{
  "num_hidden_layers": 12,
  "hidden_size": 128,
  "n_experts": 80,
  "experts_per_token": 4,
  "d_expert": 48,
  "d_shared_expert": 128,
  "hidden_act": "geglu",
  "moe_layers": [0, 2, 4, 6, 8, 10],
  "router_score": "softmax",
  "normalize_top_k": true,
  "routed_scale": 2.0,
  "balance_loss": 0.00263,
  "balance_bias": true,
  "router_noise": 0.1,
  "init_std_router": 0.0218,
  "lr_router": 0.000678,
  "vocab_size": 7624,
  "norm": "rmsnorm",
  "norm_eps": 1e-06,
  "tie_word_embeddings": false,
  "optimizer": "soap_variant",
  "learning_rate": 0.00433,
  "beta1": 0.95,
  "beta2": 0.99,
  "batch_tokens": 32768,
  "max_seq_len": 512,
  "train_tokens": 308900000,
  "max_steps": 9427,
  "dataset": "wikipedia_en"
}
Below are experts of layer 6 (counted from 0) of a mixture-of-experts language model. Rows are named router (the router's row for the expert) and show model dimensions 0-127. Each number is 128 + 32 x the weight over its row's rms, rounded and kept within 0 to 255. Numbers have three digits each.
After each expert's rows: "mostly gets" lists some tokens that are sent to it at least half of the time. This comes from a sample of Wikipedia text that the model never trained on.

# expert 5
router:096138121113153124147136169107148090154105172111176161157179152184123118133113094139131158098143129098146138109166143173158155141172112116175129147150187075128188091189156090141190099132186147144087111145122089087073077091181111144173107085140160102079111157102170168098152158099165163102171077089122161113095105164090085145090080161140150121115137119131069148154177181118152135092159
mostly gets: "24", "12", "10", "23", "13", "14"

# expert 43
router:083149141193094097146116164178125097165116150107067133175176141126091153092095085140190122089157109144081123145149113146129122127114094085146102157146124108116076083108172092120142134132129080126061138068140189175113098208097099118109089099080141114187140094100077134129106143124037149140157134106163126110143171098086108178091101116120140133079130095135156138093168143114111175088103
mostly gets: " about", " between", " in", " during", " University of", "ing of"

# expert 48
router:116135112110142129149223127166083097126157064137115095092111176117135081086094212102112109171127129099138081126098116180123111164164146191128099167065111141060148098152129092147110082134156112107123174099103129084140129160154079159138099096081189139106155190104132146110166110152153165103097160108194086155132092107130145087143188120127150126107143103098082122157163144178111144150139
mostly gets: "ić", "jan", "kov", "а", "oslav", "hi"

# expert 55
router:109141145212116137142104110115142154151144121144095104096087113185147100131162096100134189120157172135109106116069131102095132108044178111135139161136144120128063140163090063178128149128088111148140161130130097092081138156157163097109152171129096160128083123130124141146081080153120134186145143159174088149094079204191159097126075196176084126116142154109131133083111175172104134123128
mostly gets: " B", " p", " c", " C", " b", "- C"

# expert 70
router:135100152168135118096117148074032097094129189146142150106149126154130165158158131114144070123170114113079127113155132107120152085095101120098093161093129094137127156118084090069096106121116145119175159129138137169140169080165115116149152155151153157193118131151173098102163160100126135099063087081159178179173100167179161089145088096169149127057165095161093149143163092137114087082123
mostly gets: "- Family", "- Kingdom: Animalia", "- Order", " bre", " cm", " temper"

# expert 20
router:131201112169130128123177151171155124145088106125140109144146089134059095100189138115109221127152172138152179157151093210079086138093133110163192158149166139112087159063165146122120124139142121142133133071150101164145137116151090140080109136126140163114116099088113090102112121141084185125065155136099111143104150112067150104106124120147115128124072084107109114053188140094131157139163
mostly gets: ", and", " and", " with", "s and", "ation of", "ing and"

# expert 75
router:148105112088150125134108097060107142091057121100170135114137093100121090141182103119107110186129130185126125128126167134189106138150117149146098122108096127240102121144168103127129109124187221101121159113142153144103135065119124171109096139114091127178145105071107130087178141128111085146125182149132158113149114119129102171104102075124107127216099181125184133065158132095126133130135
mostly gets: " John", " Richard", " Don", " Fl", " Le", " Robert"

# expert 9
router:098117114179175121104178136129095070166114128141064131162086137090075146143066163152102148108130130080115086152112106123157074174115133164129102104046131129119137119125072152131144084127149147103122117070104149124122141079124101181176165112151218138114153066161079131134154085138178149113105127166143184119105083135117095141186141129148192127086110115126063081140120138123138169126078
mostly gets: "burg", "berg", "heim", "chell", "ski", "rich"

# expert 56
router:120139131127100132113109093134079129151194136152143124140087138096102089120155201118181158160168125075090130093133166145161181097083135098094132149130152148060087156184139091179085139138159148062153137121147167069117133146189146101101170140111092154185156102121115163187172101167125075106119130141126090156080100116185167105157132083147124139116107148099092174175096180130126177100108
mostly gets: " V", " | K", " Z", ", K", " of N", ", S"

# expert 69
router:152116141101089120101100149156079142082128078134119158093143109153148103106171135200115108119098082114103048132095160111156135157159103087144081097119123174149115102157152078107077103129084104062142102130098150099158098088126075120124087120089150185151104097114157100143198063140130066130150110135132121125117163191082079160124167128122160123195165160148179141119181164127091084118158
mostly gets: " Pet", " Hol", " Turk", " Ser", " Ter", " Cast"

# expert 49
router:188093077109067166117126112096104055127041090105103125145112131090096115097131139160071072176141105136140146089165159132107141108161131114183074074118107116141178167073145087145080124128128069148132063105088106108105126143129162137117144112143086141103137133112124177112093139099122092152149153080174061117077068119134130118080113105120127124124063090181139128139104186132101104131109
mostly gets: " film", " American", " album", " National", " club", " music"

# expert 8
router:110100148176087072179138126092117135145170135102143214134144130141133148119095087178183161075131099129151103089148146176161176150156138098119142165142159090116120129171143095078162134116145190081110116156097106156137171111177050087111111139118091089116119151127180141126147080180150114077150119124165122096137091152097137184080104149188093131106176075095144177139102085142157110079140
mostly gets: "2", "13", "11", "10", "14", "12"

# expert 53
router:121128123087124130150168097159055125178197141149144128140112129139146125149121169123074089097170149137113199125109139099161115126087136140137112154081123172069123110166156045111116101121173112074117152092116125110105140107178156182116115052155128142115148188154155091106183089141166120101097151124156123157114150059171143114217129083101125123165159087117097138180162179105148158128112
mostly gets: " Islam", "iy", " Mah", " Israel", "har", " Abd"

# expert 64
router:088130117172196132129211166065139067109186141129092115108118125065055113120124134121079122127139162073100142175074099131160091172144114144135133086100126146096176103126098145146175160115133128162099118104101080136172137117109144125124105118193085116166082104123143121108086118114136188148174139093168117115120094104108085122174152091124053130124079096159107098163062133150157116155164
mostly gets: "ical", " design", "ization", "duction", "ration", "964"

# expert 12
router:092137149098130105143122151144094147116063083109131153132124069195051148120103156174134103098144153118095075145105094129152094178115116169160085108122117149211117122156068130141148174128094141070127114098107117160144130130134134136173099141144173134137110143181097139124120146107124162175064114085050187116167119091176187106103118112139108124163093149055093133149146086061154135085123
mostly gets: "us", "idae", " et", " Ros", "ris", "ius"

# expert 58
router:185153160128180187101156147120132099191126154154103103108092159106089106158116126121137190165143177178092157166177112127127146164127166134097123108157094140155123108077179108090169041142112091128160151117153181109145108162144144127143124172103061149144083157095098123137151098113183123091073166095183131133071160150174120067084137140165150120101130138113115141093110061097097160158130
mostly gets: " is", " was", " were", " has been", " are", " to be"

# expert 74
router:095117135203061101082139107120108104129156144147148121133110108183189127154108111120101182142130104084121159113112065104087112105090094087128125158179150115153074111100111075204160180124122149098143099130146128056080129098141154129153110122100138177165076154110120139145070191132142133193100140159168132154139076192199099106180100130180118143103156135113124127108172156139116113131164
mostly gets: " r", " p", " g", " l", " d", " v"

# expert 77
router:137161143132119128112151102128053146095142142148174092168150142123115141102142102134198097168169081120108136130170085162101158128175118035179180157154100116123108193090176087083150149131095090134146174111098177140130124167081143082134121149160111133155135159110119132130126137171095183149143123132129162088215147124097061149111116161063154137132145110142166107054102102155083146110161
mostly gets: " between", " per", " over", " during the", " during", " near"

# expert 35
router:101158127113103084193139146134146104159108159101161155159174142166179153094083114113162177113066101125126059127098157178124171154140090125131158124135141097109154092154095131112128101149078162130132101173096096125145175172159106099079128128185150153104157147111119131139118099140169189076151092139127073093107062179076181112093157130096091141111093109067121162118106084128084174141059
mostly gets: "2", "0", "3", "1", "5", "6"

# expert 66
router:159106115091144107093102134106145126172130120155208142124157132111124055170115068087128096094117118088109140143127093081101068090119177154156153116137168116127084130129157098116138106128159085038137119132133153127161141081108124217156140121167138090123148105170157087133148185154145130069108114134161078173081138119093157176173143137054132117152133159109131058158157138067123103104160
mostly gets: "iv", "ign", " oper", " result", " caus", "olog"

# expert 63
router:091112106101179093118192115099103072109132171120175122161128140181089113173151110083106138134167116068113068141155145131127153143162101085138167121091131146101199125100139122074159107141167122068142142167080111144133100157141179111094102116130102102117079136127125100078157159086151178109191104097107179143093121183093087150103136145143096140109083189092082138122081135156146092191173
mostly gets: "012", "016", "014", "018", "008", "007"

# expert 54
router:147102118072128104076147084136121094130104146143150091176158087195092078110131175070056142112195136113135141182125134096073157141201111115146190109119118176105208165121136141082138093151131068120136130185107112153141105177118190087120086157156076114090123162171113087107166140124147148094171104121121126148118124169105108143117133140170105135115069126096099176148094133127155117163148
mostly gets: "012", "018", "008", "015", "019", "016"

# expert 65
router:083128145109107157098105154105121142082159109087166150088106156125080185149076118153113094125088138124128099092159119125123100111113127172135115153127178111120109188135116200118116078123169160158103128142117183126104107077105091209174128096153144119075129147056131094163119095081152089193132060124134148158128149133129089153100124053043109117099185178141107164113126132138098134116077
mostly gets: " Mc", " William", " Bur", " Gre", " He", " Frank"

# expert 23
router:149119129093138076067144091098035111174132089135158122130089149118055124134158152143135150163121091147143096099107116087132121189142140154160071102122144143132096093180159104139151150151170219096147083147160135115124152135141141157123240139128154136115149123114085152094188134175141175126106099098102137143155149082168155106103173117115172137113091184075116130136080113167130151147090
mostly gets: "ić", "ñ", "ș", " Sant", " Jean", "ç"

# expert 29
router:128104137119111086158106148173137095149085158156131136111189083088165130178136117131100164099148152116080125160040122108132134148129161155107140092106098181145138122090069110105114153108174187114085110152128135157139157106092166128108139114173084080145112137125167138144123102134067090074173183139117131125101185102094085117089106087150078117163139183090209085064149136117102127120059
mostly gets: " comp", " app", " act", " acc", " said", " mod"

# expert 11
router:100128131083073120114126115154086185068133133129118143108110089178117132190131167124168101141025186140130101136139165101112116174107085194173103151127088087159087120142106136146160147142115094105105151075114091149149126134136072171163128131164074164073144139069097152107133142100163138171142137067164157143196131124185167155098110071131160130125083144115094168129166127156138156112102
mostly gets: " Tr", " Br", " Gr", " tr", " Bl", " Pr"

# expert 51
router:092155123165136118170121142113132148114167121139067119113081109102123164132145125140114102159168121168122126155164162158204091192109147112165100113114204131116114125110125108153169136142084116133117110027111138142143189155121146192074091136112202159145095132109098108142073176147125174109155155066108107146147141124120128113091192124181132138080172107109051141142105097176154175094117
mostly gets: "\" |", " &", " by:", " vocals", " ·", "Species of"

# expert 47
router:142100129153125101096094152042158157117116130191100099154160129128148126180162097103159149146159094091117149094130150142136083155161111061085117099115123180174127102123077166095132133124131183076075121119156154163129144149107158160088153103125089112152112115147151140174057149089091128131062132168137132140132117168173076168136108170049085122153155162158183089170142101121156066117085
mostly gets: " exp", " cont", " prot", " ab", " att", " requ"

# expert 62
router:170088136158156116125105128144115124068110178097147149150134180162153122079120129171130172113047094137148112141117174127171176102137092129079159105098086137160133132116129169098142128109093133129156178133113122070131086143070119101192157143189170129138150095126147137118120142160147152187151078119080059108189112171134170120196137090053107125136156120201137153091076119162110102149120
mostly gets: " play", " round", " season", " home", " small", " result"

# expert 13
router:112175150187123103130076121176102156116186118132160097133110123076093138089180082134163170144122123115137136135126139140139147136116094068125172178181073091138102195176096190216119155138102144087155146151149164086134137146140093126137112137146104142108203140144128134158125133082134076170158089166133182117084130169192083149157114157136096123188125165122117167124092134134102200123130
mostly gets: " E", " | D", " | K", ", L", " | Y", " | H"

# expert 6
router:097193104156099132124076144143139157161176095126119082177140105109091146093113106106182177169159164121119139130116111108101154170150096156113169128168124141158114170185134163152110166158168115157126089174122132147065060122188159102078136158133091137149189092181106133104089152111145096149134147161119199129072126175107162097151132122141096124118096190126156137176130206150109170076119
mostly gets: "(", " (C", " (S", ", H", "s (", " (N"

# expert 67
router:142140108134173113139138165124151092144117133081144100119176124111147101069135152126089183095101159082090134206072103097105110063138121131123145129094148187112202096116115162162132130116140153175096114104145074167133104099128176104177146126149079108130136105167149148126126124152068197148155163142092164108123116112165127086195061151126125127129124078150111108209080133063188114136134
mostly gets: " law", "ment", "ities", "ations", " life", "ation"

# expert 3
router:185136112148094173126163132125153102122124185122145128151095094101137095146168139187086141071095118123107177117147111082131091123108099153141092102073070124110138171112156161081082107121138137182091122091111130126050101155097203146168118080127096092111123110116152171080129153099087098115161142163100140124103118174169165123152154181082068132097143095209121093161056135093121100132123
mostly gets: " film", " design", " part", " album", " song", " town"

# expert 50
router:165131102134199100150113133189139089137086123188100131111154196117174160088091157124080200099150185127104185118168127163122129125126158140140208089120158069132193166078161157133123167130117155175131145110127122115142134136106177123163121140097113103139127076129146139175135111159126157111161133177151064109144147096075111086150106147153131135125070122115179062148135187104135165172117
mostly gets: "ated", " used", " published", " named", "ized", "ained"

# expert 18
router:107072133148054123109106134156141130191127133082125110117166084139147118170058131081108123100105102138130092131158102121109110126102083108098187115148123131174083147128133143168150140103084069101082146155121117054117140141153172149096145161181136148073082148167161150185098143147098101192125127182141070159151134093167146142148154151156140117116158217133147138162164150091047156143110
mostly gets: " st", " sh", " sc", " fl", "-l", " rec"

# expert 60
router:228139124175131155165128119161132143170131157112186147089103149097168171095150108211079136130077148160042154171142107131099169084123165136135140165074108142139142134096076134085129138115102118119149139161094086078134114153120187123125058097114165147080078164150178094162095157162110123134130167118131069154139175079128082114112094149120079120145155144123117133146150111134135159100082
mostly gets: " lead", " help", " follow", " find", " took", " requ"

# expert 72
router:158099068091123184123146122109062105163121138117106134143103182144116160082095113172082077149079076111166097121065107128189138117119108153090081078100157080091188118101174151177084065134144147186104108082167143185159152152090165145107116170180086114113139127156135173119111164105118145131127128100165155120093097173131145132095180127148094143113127096137156136147049159118125125142154
mostly gets: " City", " County", " State", " city", " National", "wood"